Below are experts of layer 3 (counted from 0) of a mixture-of-experts language model. Rows are named router (the router's row for the expert), gate (a neuron's input weights, with its number), up (a neuron's input weights, with its number) and show model dimensions 0-127. Each number is 500 + 40 x the weight over its row's rms, rounded and kept within 0 to 999. Numbers have three digits each.
After each expert's rows: "comes after" lists some tokens at least twice as common just before its tokens as in all text. This comes from a sample of Wikipedia text that the model never trained on. Tokens count by the router's weight.

# expert 10
router:519462505411488440594590399514556525490463605493481498496485477502448457526513529537513525491470420491500487475533491495462487471481494477507500497554469546533416499510523536479494488493502547479534516582452467512450475482439509517504510457485467534526467495506559436507471487657546465515519468524454583455541462552544551535523559534505503526484564472496498500580489491519498469502499
gate3:538494476521536497509420515457484482557517471539532561548477507544526528498515485429444448445526464482455429510525464600471531541533495543452465579484524479583521469520500495550509501524476587549550556500522449463467569528503551500455463469461502477467532496438493510541472500499377448559482463535520470505484552515402503476534482505489482550504524571527558464484492523534474468438444
up3:529473407464515535543500526485457472564477403460504525489418518547508539509513466485451552505500512554540477481411515496543478484401491526487575478462491468444488481522430490421477434477442459543466496525470538575448501543442475529516483471492522508525460491468492508568467506488445556532466485457566502552465483458522522519509555492521407541468501523536484512437574542525568517487548
gate4:452509485536511460556499491461479433492494379560383524472489529507470510460432520567420565534477458534484481459508449507475509520464533507478555489480566503504483412472548491502570536549517544495514485523466486419468411561473530485542504583511515491486489522522554488499498495498466461490462494570535476473436510509536465538486555524467446482427503482497501490508441478547538525597496
up4:586443542491561467575496496432490517515452518432480529432513447536446556500521455522524488521400522511518515482548535508476483487448598433498510507481504475514486596493532553472489524460465548573529482530547513590483565541511472535516519480511493439532468531513522473498401489457502545501491538473518495562521540499473515482476517451514490575486493453469423514505461505565478553529416
comes after: " of", " in", " to", " at", " for", " on"

# expert 53
router:501520487429474532625506412528498465473525570494569492495506494508588475593430499569487539474465460547466496470456549507430484504479523495500460507545478479504563521520440541502489459527544484541472539519493532453573509482438487498527506471530520545464507479486520526521468425527447495395511497543495612534461499480545531473523487441556518454440486498490450493522461489510430532541517
gate0:552440502522485508538484437433498483497463527502506567421426546487469454613454520536494505475422510509491460479524502502468583448504485463527430477462562505477559508539494466408477462532484558548559507502482579559474503499505449458471517504551479490524565467537535500507446499557501573477525501500533500502459478524534438491485459449517511426419563471475463495563465466532455555488511
up0:429567469510513535497535490546514566463511476534415489504511520542477503465496546511465476459452526467511482506535442402501513474496478523471503497564472458482520415467502468482488474541458416470476499547452481536451533475561512589481455543468479398566481498604536461497417550512463496495522549518470471432485533508456451476467568472500429468517563472499489487548457502545508431469521
gate1:498464531510559517516510504564520512486524485468402481496450493516498528549533477581492444446552446540518483517492571597459522483454556475533468596451503402516519535484493489562540456514443455433523441492468455482553540551481482472507519472479485515538433504538521508510510428455535471523444548495501474472499496501460495559471478463567512481500573427543496553497479420574455502484458
up1:506499496441507529479493550504508471461405459531448512474519463471570491422547513444591513461507485473535554463510558593588490444457503453496564435507501577508478450529465441466509549512568590489501493481538534515460441493481525533547539554525497506530472521492448526532485554525549479516547464508491533481501507577486473533494472447435415535502537575469549474522529497546531480471487
comes after: "\n", " He", " he", " and", ".", " was"

# expert 85
router:532499527579461525535479414499516534484507543575482483524531566587511449482471458440485498445486487520490577497519489518505501508497482550456483574547490515537574483462514480489582495552543527450500553485576530465485432483492494541493432485468507572477532512480509502502434487585550433532471447473476495509524532492430491520577449446471428483470436571563528536478463549505535522492548
gate3:490507443524537527553489492502446437509393535537458561507510455505564468490480486445513421429513530497504526467473469422523566539458467503500541542497503477550531521482531504449531532526492534519484552516549583531489567563468514494490517479449482549536455465512494488534509491535547478626554425528519540425459505473463488566526498523565406472501468526566493494491475502508445434481482
up3:586469564508515501533469452525538543497446505517468478475574506503557522523493455509440466573532442440523530459454593489466485513503480573482536513488547546504446454501511507530496505551497550497525571482464473415508533418400558518493481435482509536519495520525518488481469505530598483494520484453569514476451499540468475481583401423550510476517461508490507458464479536484504483512569
gate4:555484535526525535514516482550529529469468543470483524452471474552521430488516526536519482563448598505546565513462551510528491538570505472530565469450557487499490539509582481496450508461506453512473536462539525487540433491454503438550611471400511408503478498531467503587474459548477535535533467477490526507481552523491507487483549477527523505568492451542471486561535498566448488448441
up4:478468553484470479503550488556500503517501508496529489458501513565492473482476445494481472529505525531581572530441538481601509548528453493473460528540489488539474490520505584515498518429435451523425465473535499497495521498433440482473462432520500563508427477468547487554500480556421476433392486454546540463486413528415512511536516508531450468516455490538444472473522509526415519479535
comes after: " |", "\"", "|", "===", ")", "=="

# expert 30
router:474505526451538471688551376511549540526491632434480465534510445502488535499512500553446528442483451481440462472464502487492399435522507474491489506471500553521515525475478508480491540497492525534476495528478553550477483525509519516482469466520447511521448471545578472548454509562529460547538505498523555495462487516530534530520519515509445491502505502489527494522495466544544555502518
gate3:501550532521445483460567517473532396432453457465547571540458476518492483465557499511499470497439504449533522474531506501478523477492517462454511475549500543580490599416553556555517537514459515549459493499516580442493481506471544546512500513458486524524491415481544554559505588492552505521448488515484473483504511469605475450544522498443513523507446495457531510522479495529467547579456
up3:586508494460477512550544449492469502550490567503569520474486539459516493453518547459526470551496474512461582457528490494560486499501509423551526533521531473478505503488483527517482531458528492517467419454496486483459435483549552456535495435425531521458506508493487498526505495588510495498433548547485488552495441508511556430452527522419583423455416389528469538492553537492491519461534
gate4:480417536490496534484460496481468500546563502501424564514495498528500544511527544529505522493470606473465492541553556436507520520477599503495502432426444490501478447464505551514499457453466442475476436458514484525534505487490480503547525472578507488525501562599514469498534529509586518534454518522603472540509616489507493512576555463502495501470560461511439537543502517525530492505468
up4:534551555519511532550437495527483513502500483515503593472520481498472457509557529506455480599487455496508474549461473493504549446496518492459558487536409564522459556481552525447522525503530539546466585480521501430565502559465495525507487586584480481462500496491535547512549524509477463454478546493461531505584505483503572506548533557444420553514454567428486511534471490546456518498451
comes after: " of", " to", " is", " and", " in", " with"

# expert 8
router:521509528530522496579561456518577459515458567476520474520577529546565526452503566524470546444467526480479523495485497523482335535495493522558540503470539493513505492530487490522594490505507555557493482578511503463464471463433495503524498534496495532538479534503571454579490545625480477511466513471518501535471522452543544518502487462485456476545505544516493456576495548485541501543522
gate0:479494477515467454523554509519593505534441488392517499491518458596529426497488464464583543486508484527490474514484604505533443489549580494534500468480476473548468489457422463494540464449557560510558454500469490472485489485483497512570495480540581531510501548466468510507446499552434499494456516553526460492508455563527541507475454521454552426478445437501538523553481470476492430497494
up0:478462448516460510561480502518515427528433494430510415498508568616439507434522452546509565429503466504486540529522593457496456554458546551508516531479489489499524524513507504477525482514526495483544488565493506478581480525485460504434528473458553560490443477470515538505525379531458521561465536458519543495429488493604494469512449510456460447517532518482478485513447496502517517502489
gate1:564486458559478517530483458474562477471552513420464484483473517468509500546478485568486482487468443413495493463531486507461576492510512529480544470539478442539589550424529473479464443498539507520469476459525572425550520585567510484563563511475491601535508492499518466530571435531568498509514501494467535524520506613487472515480579504527457552470539478441501498468531479503507501516479
up1:497458456547559434445503505586461499460597478538402463477480459457540532527531519515593503528436507459496544488473548526507529472514551474528448494481509522500559444492528464499515479470406501498591466501439568525478545440481475527520557490574492449559489523544454529501503555496521467521571552538518516506524491469588521468519473476481559530577533473527516462503525538498447516492461
comes after: " |", "|", ";", ":", " V", "a"

# expert 127
router:542477527476486574482501539522596521502458462538523617542506489537482480507481449491520481494507542399452499480560482533526594509499464449505474508531542494519600458525499528462574540480510508554548473518473512443473483461436474488488586585488483512527530548465548484518515580533463499531441571466499512503472501468510532507529525530482472503459530561522462411510487555473532582507542
gate3:461508504517439449510510498550494456467479516534455486477473516471479506544558529525496481529551541514538477505492523495490526504547540548526481438490476560544511540521446463498460491502578425465520466451565577501441495427558454460521527427423547500442463425449474561518513410482511429471506466426498488598523471511490479532500444456469564556479463480527476576465511510542436448504531
up3:474536558503482536493525462537500455440453452523495520496494496482517543462535537491518432413505501484447416511509531509457460547467512481468502546518488538431436411434500478478558543486550455482517508503513503455486504551536503472461514550545488513494458518543557455407577549533516513447446533459555514552531487492536483500531420560576539540433454495483464445548407501516468512472434
gate4:551508516550502476475510491450427523469529478520462489412509458474448468461442463556522469507533421529469485471489454519429507438490583544527507497502596533508484501490520485555469489534478561444491422424394482576515563552401511446488478463487494454531467518517541521493541492455482490533527477477435459490512462443564483467519586476468483505491497498476470552487521556558518488531529
up4:493576510427530498493441500486531454499502487532506582510524506476537610498590557454542533520457555449546410574467450471547456481451471480531475495453446442457525474532519483492550538533496401531483506539551463469478466476540451518468575564466460472529552510477492501475459501570498491484442486468507520536474507527427527535484446541461483468540509495540565430473482532456474524516508
comes after: " |", "\n", " 0", " ", " 1", " —"

# expert 64
router:518512490528485513626516448568495518501456570490468526516554502493566446534468508484474422420497550561537560534480551547503517456528427502509470474534541516472529513499540459473515495506437504436547498449513567550578459543452522493536450500507499488530517497484506545553475533671510504490475489505531549429455494445546498522544507468557514488509496520508473476536508493556473478474452
gate3:469556604497494436493508540509512564499481471539501481507601470426491533513516504499481504463463507462507557499467514458449506487447442533566467507480435505452515555599534466463537476455555517461490450503563480469551504475464537573463427468411438510534526443517495501502497481504531492459449489483489492447533484477509432479538529517546551469500569461519476413487512486539499419444434
up3:427497439523483471556565522487528551530477557457451534490492527444471515459465527571486495428473479521513501518488472506509480487384530462569489503427493508387538473505576464459474510520497478446499481499457486529494529553470524557508501489503435515444522506527514480507465505516577501573503523481415510495490503494486553525566515448523528482569563459496578474497496469512572372477489
gate4:497491482567480492604527438488452501438554530541449501495447491542431490504497527475460490459488567448570528500480516506466474517550530501514504498499468520513512482533432529527499456571529522533501590519541447600461522554522489505464489509530448521602517471440518488517461548550487451527478511455560507510588515451580539492471504564502471483529500527520477541504435580438566453512465
up4:537472494463524522447562483521520472577515479442498484516545500497474502470565537626540497504475449514443499504520458519496504469536507486484501505515557475481540510561538515442549508481469473478539489543525506455495423402524499578582531522461489475460484562517504466509477582443523548585510483543516499491562491505443470524430449497500430497443582464548588487542515502547462567481478
comes after: "\n", " |", ".", "==", " =", " =="

# expert 72
router:486485475522436447600482441468493487467530569516519515484526461436657480479542444519506506489492486496523559527426432504462529467430504513459508477472449489529532494525491496499576518450519495461571542617536551473486488467482517543567483524502495593524512482555523497517513542497524514506496497588517506496465486476470544497445521524453546455490475471501503394507506503445518517443489
gate0:541478519475544470440473549502562554533458534446491502433481587556500535451454495456453483489514538460488533418510532454609511542489473499436575496458486523469471565445561467560487482500537482556507429464558510492474456551453524498513510487442450465440537511543478483486474486469527522449569515509508525509517475535547510551496482529503552595570481454442461549466512528431460507479502
up0:514471449503461603499473491525462516473478486536530519522520490471533540491511487478443470519465493524480534518425538437560482497488453448534499520496505511534507549507531434470502519462572567473570488498460487497529522508492587509563516515466553551512552487509566479545418446515569581476611493511526612498522409529524525497468558511467481483512468492515439524456513404491511433531487
gate1:507552514470454513432487499502553566513537547426593485432461559539458468461528522553471525544486469450535537441484477508563489556493482513444501538547487503469543540483467495538491518520521461546492472466606531462515513551489549542464584538543513500455553524501508471456469488506488577535509477482528490538449542491545496511470563548428516513568513509436459538552423491520418550535450
up1:486570502438515527508558521560526529530488460438500465417553574535467489477501532444488589443537478541502454550543474508494463511520502544523523505429503501409478531573493535484437502526516497521511503507421471537521499464507501465505555449498422473455489624505489449423504509513551523454501537494395480483600485533506470501486500572516527595489505480512534501492518499449503511500485
comes after: "\n", "|", "\n ", " ", "==See", " MF"

# expert 96
router:505479516428526500602513436497559539450491526446563483483517451513567537476533549537470541501490398455511512522540504539458310503494492474505498492475523515499447515540526394522539527530551534506542495449484567507532480511511487457538509441487446532515475489557554520562486551599554464459532530487495539524477512495522518538516519480495510446459493487487512449483491482527520513530507
gate3:500440437555617481470554521447500480450502543410525442494505442521483440473488520522520501503456542517463477489490507445567564484591496467533534444510469618448555476460507500485520498562455537469589573549531485514476435484566493490514454497540494539487520546467519490496500543510518615537510451505522492537496500501530435446510478498484507525499503554513444491536500512560512459484473
up3:525516482581545502530499488479519480570452470568501520526504508541533490492447562440512491464502520507501443517525516487439488509450395614532466557480443452514502500461500579527533470485451511453505495523578547521465555489516488466510477478564544492514559507499533415503600542460426544474434491499506427483581535516490483448507498530567475544477484544505469507525499555474564444494534
gate4:546486446528491572554560449430537516478514516517484499495486515527498437464519524520584522488471469490478481487572454428513596501482460462555500482500516465492500541479517507503546527541530407518480543556531502494552429559554516511543525529506480539500478477511519443496537553450446501475487504485510609499509614513455522516474565564457473450552409491496471498568466524571493509559493
up4:514503475469467449450465511487439453524570531515476475428501404447478502450455517480476423461488483537525464511469496536450500513532578539552477504516491483481488461539552512558474438425528504471483502507473474428484519488463508533522483512468550452589483516516462459451435490502494499540417511532564356436490456492524522449546510430536531468447504460519405481484490526502543482492495
comes after: " the", "-", " of", " and", " a", " The"

# expert 98
router:496491459568494504536483532517500543511475493527502609556520530466446454477517473497522409462451557599505556522482479571489576439512446511459516527579540548491530508480502474477502533496469499459566504470515569512538426508470490521495416492469459495471543502551494559465531515554491519487448481514550546427498451458478493456546428479583542518440481559502428494512449555522496488495455
gate0:492433515524523501507467512562432563538531483463517503437536495490526486529441561453502519475525540497497516442472553490514506488472445513469482440471465473509500550530508500454429503444594516509551530482537489502506561510453455478409478470510428503477560558542478490473487567545535491492582491436475537499507497576482583491561552561558513529618488435493466562492470491530470439504523
up0:516513496440502486451545503560549533536483478438493513513453532525517541511444478470467491582589526493405435461437517506537464529496534432490571566444569476488491488503557507533443525531523548532553441448472475551491462478520529507485514509425523414500506537412531540513455527467469506511515526521541512468441531534550494505505531507456457567436468528423521513491486436494445454559538
gate1:480436511462497512448473431438459477583447540565485508480480580521561519565501467503469499446563455485482498512516486474485518505549527578537584450522512494496508479487476527464537557491491514516438516535460501422471436531446453495505534520542577489499466501517552488500555479458568551414497419505473476473436536441500453408493418495491484513498511525495536488513569459525450500558542
up1:546431526467593498578523430448457454526487534541492489483540504552468484472558505524497503525482445503512493479566547490541509491500567483576570453523547506545505441460507503506534587533517529510476471505487481493484441518529458472489475524580518460507496510493598469522529536534562526452481443471593474495548477479521471479454424530467476518462577518493492519592471427534467472577472
comes after: "\n", " |", ".", ")", " ==", "==="

# expert 13
router:494432461542519446465478408429502492515437564498496569483485544423469447502573555439529479483538474538544525509477461455531555517465466565499523490510489437456539532528511524486511474468515487509495525621536551412516465520476493508564479481533435534515548489627523520536558439494524530547430559518467473525513518504484560495494500520503527481469459475485505475516474520538458547438520
gate3:549486528432497479529505456428416544480538520521523488500482522527494492509541496505461477557383491559484515513486494421521496480486461497489509540513526487541451545440548509472468436476525578564469448457520501502533541399493524515524457497448485380475418506517569567481529521503465524513471509440539479503567459528574508527519600438533499462463465465484484463490460463479496498451504
up3:454515443516501520482548484465482576440441467489542522530495435445464514464502530549550524461542450488561460510515476440489524556524463474527504489508548454401494556473474489479528495464450502484571478531452486517482467492514440535515473476516506476540592485547503425486519497497474402498560488465509503457519436530514413469511514499537528472441486467425556440452557442576545446563465
gate4:505413461491484509518472454498498515490517492564574478433460539474556505524467501473523500469461421552545468554502496493547542467497489542438484452536487465422500548564566516516501447480542406468486554540515572499477517458437518515480537492544501523545510564526465543566610482470484554487502484556389533491489423488455558530520567494512522508458534475503500499501583463512506507472472
up4:460537495531498471518502432505530507504465554536461509528566426465492448513549508594543474494452484475488480438607436480525499462461498515488454531543467545435478537438481460418573495506447531480509457528494495468520483497508510501521492525502493514519498406558509483414559457481577543582476508531560520516532459471420481549492478490484520502469561537526509476505435472538601514516439
comes after: "\n", " ", "\n ", ")", "\"", " MF"

# expert 104
router:481515510457576437555541407522500484527544611509538401499489487437623556504449574499473588448484506522430501493490532504518371525455543470505554526483506459511441510554453455480531476458418509495511498527491495516505472497483466480567503429496500524583466436548491518549492498546484529512528516538502481467506478482523520497505531441535510515502491493538473520495518494553516529515486
gate0:453470422481587497510525469543485497533469504543499477515506502460513595492469472545528465471549490491435491506502543458440517491481515453442473485487489465526532575571468512486433491559404587483511463480522470542492483502519418466511498552492464492499490568465518486505551447447461538498440528454567502527513431525458594486521530508540496552405482532509498518531562550514588497550461
up0:552509515496474518470515554461542407479507506518502593525583561550491478453529484486474468454506496474508481544516594534501593487508492571501531500481518476473495511481536528546485512474583478449464539538475478441548537503485474484508562452451483549456577482472506559505567492525481490404567489475497522496545522524511507457497579523498422547497475539556431442559436488515524554452550
gate1:554513534525531558480512508535533509468598540490477495456486539490473492442479459527537519525548467490493590566538555450490455489549466483458502475493615455538494529510429516535444509472480432542506490501531568507448505466495560504503502464451487533489575485508536431477514518507453535455563451526545491468504529514507506514449513495533374514535511511549506553429503553493553518483619
up1:513480469499506503519440512493514520473510489476471494500524489540473460462526482536498497556480516471540516463519552585571442442576562422572516540469474577531523580465536546550498533425562503492418493433513499487534592471502490517502422503473520494489563517563566489499578454524433513577515509410431490495529519557503499499462558546495514534485475431493472525531482477504508495434477
comes after: " the", " of", " S", " his", "'s", "ian"

# expert 101
router:483449480476474481506440505445484462529503448446506484493496478463482519474492479472516487525502527531500505406484504456538549447426448499482522525418428498499582469516471551470457479517545554451533478527519518452436514647493538560466561524447463493513585491516532488467529489496575589433490506511486524517587481497532525438533526515499512539526537496508408536487466461433534497463468
gate0:461513477490455522481524527497472424432469515514563449539528466500492506498482493533503534474430523473501537478517413433522522492424526531564442552489436467437498518538517442488502597479537511462486509460496480447501507431407523501475438548469497500528531464503540464447588552526524461547467498581511485501544509500509425484569525479501507523538553493518533403513469471479546451468402
up0:545506550519485507505502492521457465523493569479518546503607593475505443491548503482550505456471500554433488464546508509463506504465535486497548529470496458519472547516491552434598485554483455525551467561508493503466544501459385494479504468476469546502482519534536522546452444545535445521473560435522528401509517530514514501506540468444446506526510487555518495463516431463616546470537
gate1:524484503499570462502453511538546571486475516461524413506495514470529508500452529518491526560424584527439468521551426451563496465476467455436513548434524494569561446500461474587522519515540466432512492537509585495475483569511545516545559568411451502485492450457526515491536524530506529510464560476464535553494506561486491543570500528505509538524561499489478499525469450481486526517572
up1:603471473443511453557495396502523581516479512509542447480362516480458474535546475504482508496443492508458480551519483502477511496484537560501575545494510518508490551478479463556405519468540493433468396524463515497509511502538502495518526465510473555569512507474489513523580543422438522448522517542548446468495492502541519470479477484541562496524490481535400502559502480496525491511472
comes after: "\n", " |", " F", " L", " G", " M"

# expert 123
router:488524497502524424662573440527567498525510651518549389534499531512610572496446525491513522456482525490486517493490497532533364520455519447489519480486476440542427509464499478533550473524477465479495506514455512503501472528508508498536479520512497550545475483531488502546501484536496513485487520507499497527466464466530520498464543429527475502501483482524501462461554502528541505517475
gate0:480551511558552467531555533521455470484438400517565466509465450452515480515521479492490441547515493481618455521415496546487505514493476486505521599542494456505393531449508529507455497573509520463491509459494448476504524515497484442461472499526552503401546516478453521474474477482547494449586397485456462465511529514434509561507551544555485535491507508488533488469479512513479553485512
up0:495490440535547484514494467531499556514464475449493530466494491493521488525447417462515515483469512502436486552500483434442516541506538540488503525545421573560466464515481444455437533506473527470522509514419486534533479512538455495559473446452591501530503582511594503455476548460511457465519515462525563419576508544499543523511518482558577527519449519412567457491545450488546492487524
gate1:456517520427496483476492499513483501507555440529490496553572482467577461475470561531482470533494519542511516524555498486584451570563553445538420495492492449470513499483447466540482518566438480510456467446471490531460473501471416458488482514505417560484473495562534509542551470512516478494484454401602481549419472439505543478462494462486551406463512473467475478513481543505467523500502
up1:523554477454553514552565496507538456580536539490499583509508540448497599479511511502540481492525534519534472543480551492560524523411549505483511470485437527451518566461466537488411553481456467429423523497552533542503546425461426492473533499594489496494536554513411489526539478481520512493495521541551453558485462566474548494482564522458513513470481527474501518496488509553505507484429
comes after: " the", " to", " a", " and", " his", "'s"

# expert 62
router:477469517527492510543522429491518499546425625501475537546537598504479433517457553528508469465493511474549488479555486518557541540515517520540511500562486457526511578486513486438520474592458511493468478525538545510462505525519561513499496464509501500519455534523513508666535476520478517569505522562534519592535450483498564480473466545437528489512534515524454508466489528525533515518436
gate3:516490540529530491520493530466416426556492540569438545512483506547456520575468536536496494496498556599564539451528510599520483505517511565507492518460463492464553573539509511477516536489491513516486525552519537453493483546479521460512432428439490530532530499481466529531529575498456514525490491506461525522459472502410584521555416526480562393532554460490521509509503556515547490483477
up3:508574455477469517542519510484510471479562537451551488525454574531466580606499517530450481552515539483508520463455462531478477463552475486490522478484492514447504455584491520541525443504489472555476492574472494400449468512413539511480465503474439537529467526500479519483513496548454524465504472546405537454448507565493525514513492453572412454514429490502546530478508575511527494463440
gate4:509526581492516455519495514507468539527492444474472472582409504524500505529488487531519508512542586443472454555487479584506462536484572516586492608431485546488454532489486470546511520496471514515523491483435463487504505530438454401536516556507454521472493469502491464525507407516545552454528504430486477479501571512542472559533457485503459455552461576526506483497495538423545467536486
up4:496477486530578483491480513560461481510500499495407516513430425465507495557533480560542551490464460504512499462491535517489511568588543488533554537456462543468529542444485426527480542484501511490546478521477499531380503517513472475531531491528546469559593449567591502515522530457559581465451522478431488507504528479474487479597494500481489499514467485518455530444437542477533558534520
comes after: " ", " 0", " 1", ")", " 2", " 3"

# expert 46
router:552493485487478396614551437544530514470456587492462389535530464488544553577529471494519531483474489492425470468503553587485456484535454569502497522425554528491512509507509511464510442486529506462536518528438511481470566463482515470451431455602465528494440493451530452513480455493488504495484516499491475517496516467579482488528516528525503572461476487451504512498502475521528485475424
gate0:490493488505544533497549432516446447479494510466514568517488528539505477496462538473599537503547525520477472438448495606443443496459542502556512603505457421576525459483417540529545536533441537532527458503530533507480496528518487526506504498505543536550463490474527493554433486491501535521495534521517453523437521512415519456411527479473527503465524490511542517500405612503519510491527
up0:543504545558528498468450544474519561509524461463525465535480483555491499535515500504525479566479505559573457544462482400499498471492486479430458506505536557488514486558507468480460473505601470466476586482465440524518502545551524500493568541570489483444464500481457534444530480497437539639484495467530498501545440488550457537524453498529541526418452458533478511522471431544547504506466
gate1:451531508479492524417429508557533526482539482498483412494540519489432536493557530515493520534526521489537460516588565488475438560437533484459452517460462503420491523592400488485562551448479545517498456472511453536510517462497570498524521524519520516495501535554507447468523534529439481499506518464503523514526449521508489527412536461456486454572536484508594518460533521479561547437548
up1:553417497553510521505472492454533522415561406533455512492492519583546457553471537473499473552513535467485465542433492561561525483518470592546495511533437516546508428422590493502463449461549430493498544518490545465454467467447547478500484495516464590489513473479487474487528485514511536515501495507485542476554553475534443511562491552492554508433458554513497426520472526500533519523517
comes after: " the", " a", " is", " The", " his", " was"

# expert 25
router:482524463523455495629534350464488495517505572547542486532535466487525534431488558474568528472477514478465481508537491477479506525490456592527538482569486481536484509557495501472512478506479552543494527545506453519433546475424462552494454444478434480539545498515442450494484557559523466476472485512561521527499507497504506460472542443464513508486522542461448481525530582473484432509436
gate0:443560461403447478494475516523489496495510444491495518486481399479547512487466529491462450529465521555605546558442542471437491471520494470463446487467568489521530535576492464521433517419512468536540459526479534452575454501436503478550533480526510438500490526439521587529400536522550481498483449505459563455539493447457497510514511478522511458503517533527566494458523481510432507497503
up0:585471482488496513406509536538560514464505474525518471498528557445495483528513498546571443464526410502519568480522440445521449488500453479428425523504507532417495475503472516514462492439540516503480498480501501463496455479531492500507596565557548461466547475506531513489496483462438476449520508469450463489519542552453444531479469442561504527572458484549476431480404467444505507579502
gate1:419519519526530494536403509560518466444498457463497581517542590482492572513488484476475413563550482500555552514464468563542547504487567493578472469487431477451538595538536517479450540540494463502556481459514511519487521526460491438489515549525458517534474497487458547477435538548479466552471488532498551448482480551456477520550480511467539523416513466482557479509524464537559464488523
up1:504481571548454504516454553534499522499496442505535585531503591472477564459525443511424453578546545482539526545467449513489505559435539497528451536540518472460543476535521475564545517557547445449536528507511461585474502479538518549507538559562498484429474531475447561486493467446441481518505503516560519483507458545494537536507447545429485544490565525466566521546489521497534474463540
comes after: " |", " 0", "|", " 1", " /", " 2"

# expert 17
router:470531488520420519469514426484532528518402548503472555516566445480527396498474461503540556465499484525558487452556524514510560542464547449546539550563445447476434526475498453447452512526473541447484439439560539517517522484569536514453490462503528426493468516483520464503513504443502517528479484510502489547549501506491484479455455559413547569452494523456461472478515520515520483543410
gate0:512509562539491439465502489541506456424524515532525474487485461475490501463584496508565575482520378506531479524548465528515483484523462455523474566537624428465459451490522475472497408492421523446478507515543474506494469492490449477486522456587448487461489503532467497467561441523614506513522519471511479525524502551483534510532504499521502478501479494460455475465512551599444486447498
up0:494491538537493472455524487535548492448519503504557479465539470517498515512481472473512566591440502468531507532478436540463485401570458481512535602508592538490476461413532428443511470455483535505526539493565476504513493435480530472462493479519483496503445482529462536452548448501578558518571473493457484514540474538434535569511491447498463478479432447555500491523543582518467457505539
gate1:514508471492502500460515534545586572499512500559508518423436467522446505544491437478458526508476509584486449525449515461456519466512509430491470492522445503549484506487520431478474486550464544606597491456504563472525521542487538560430523476490528462428586508545597535532496601459526521479507538553475510472490473508526513472431480500509528495445491445514509510434506531464499462518458
up1:504478490481488533533383554462521501540479554528494533470486551424566535488470478484480467492377458474471533493434567536511505423451482543454479482497416516515551476540438513459482475498568534492448538522541488521464526608479480555487445464486524528505566487534521532488480435493478521557543469538533538480477450559495481468497550484476532500555549465474494488497471487459594448452501
comes after: " ", " 0", " 1", " —", " 2", ")"

# expert 50
router:417489429559540482449478530472470489494403560537456592539537496478497525440498498517514519439464494551435510484530522523481526530457482485585527470511515456535500529450554462455552540482483529497483568585414521490467454530474510603523476563447538477470531530518489481470471464550526514567564495506520449483477483456491538557530485483524525460493483489469560439574549553534516468483534
gate3:503526481510496477509585505503459484469504479469454518474438526487459487507543541561562411500498511483511608570496462495471473499527491553467391569465556550543525472478539508568510532481515476521461587530469484502444484462480472454546458516498404481492555502482534479499521563422536542461497510525451502562502494486556526454532470513432412505499585553469484492543472475508453448528510
up3:447529501510483443454548452449509494555478484496503506484511492555506500478531554454539545498436462446492528471514481504532476502489458544499425483532490407456495476578463562461510434443507430590507503574468503490555507632452545549473486491473499487487506499544488470456559426553530549534505439509523506549440512481475467529495517563512473494484589454447491509520456476572442547496488
gate4:499482412405494438481488515544512527531457539420511528482511545483453492449522471468526552462529542533417463500500579462519473458488493465489493486500492529462450399520514524519460509487500493460411480429504426546528456567486499494506497495445485494474501458502508488425478550473473475457542466519509553490482562477584527504442482527487571518491548453512528550447548481447515457618463
up4:432501534500561542458456560456464541474473501492456512562538554489563574532474486551481520433497440457479508513439444477524504545457500445489537468530497440531492489481579509483542482471483598522478530541475485472475535447541581484508516494511556507494479560469475439550496484524475508524587456478458459497469461508488439548518571476552567500541466531433504418559532525445559499458539
comes after: " |", "|", "===", "==", "|---|---|---|---|---|---|", "Personal"

# expert 61
router:476486476571548504550456406462528524533396587541521588517538487479580555465464507469457545455482551509456503440521513519496471535452540469504447526489472510552471506453490493487641502500477518532496508601432459517437512512495518547468561555461548477447543520515528497492554494555499505492514505530525524521491449510511507454504548478515453521434523505520542431505464531517545508522547
gate3:499443482477445495459553502495483520456468490544503511471423477517517549544417490506553379468503505537474486499465504448510523529529495556498521524502502445506451517521505517535479513454518482492501466502512510508576583452429472489506430492542482439455485564454465528473519532400461497474461493502465474515495529438491542441547497505480458546523413565442553438521485529550416564518403
up3:487490497510599514488446531525439463547511457579483492451427464599465530498559531507530427478505468586459507519514538448491529499496469511484444551519544493489503481547546453473579508495507521605484518477452480522562518492462508461473380482487454503493503549507507492477494500473521414476551485470521533470480444545433510491504564526519445428519554491563579530547500541485516507469504
gate4:508506492488472477548477450486519552536512441562487489539439519523499505482528479419436435405445498576461462506515509484594501534555521492484482499447420454449543491561510483481557547466411571525510507472501464517435515592507553534451457487495453584569503502481499477511571526480453438427544499487459520473575479479510471476468512478490445487548473490561505480439488507533504502513482
up4:481475538515502518493473540534483464534556500553543513522516439569499548554578475493585522504510466478506447497523446503476536469504449495482535499510582529478496539512523505503525524424517447419515531504553501545525552454522450466469492472523513515461472481534424483541545439567596542496456499543490477491599404462572474508518450481555434517526517459566509427487512544449445521491551
comes after: " |", ";", " 5", " $", " 3", " 0"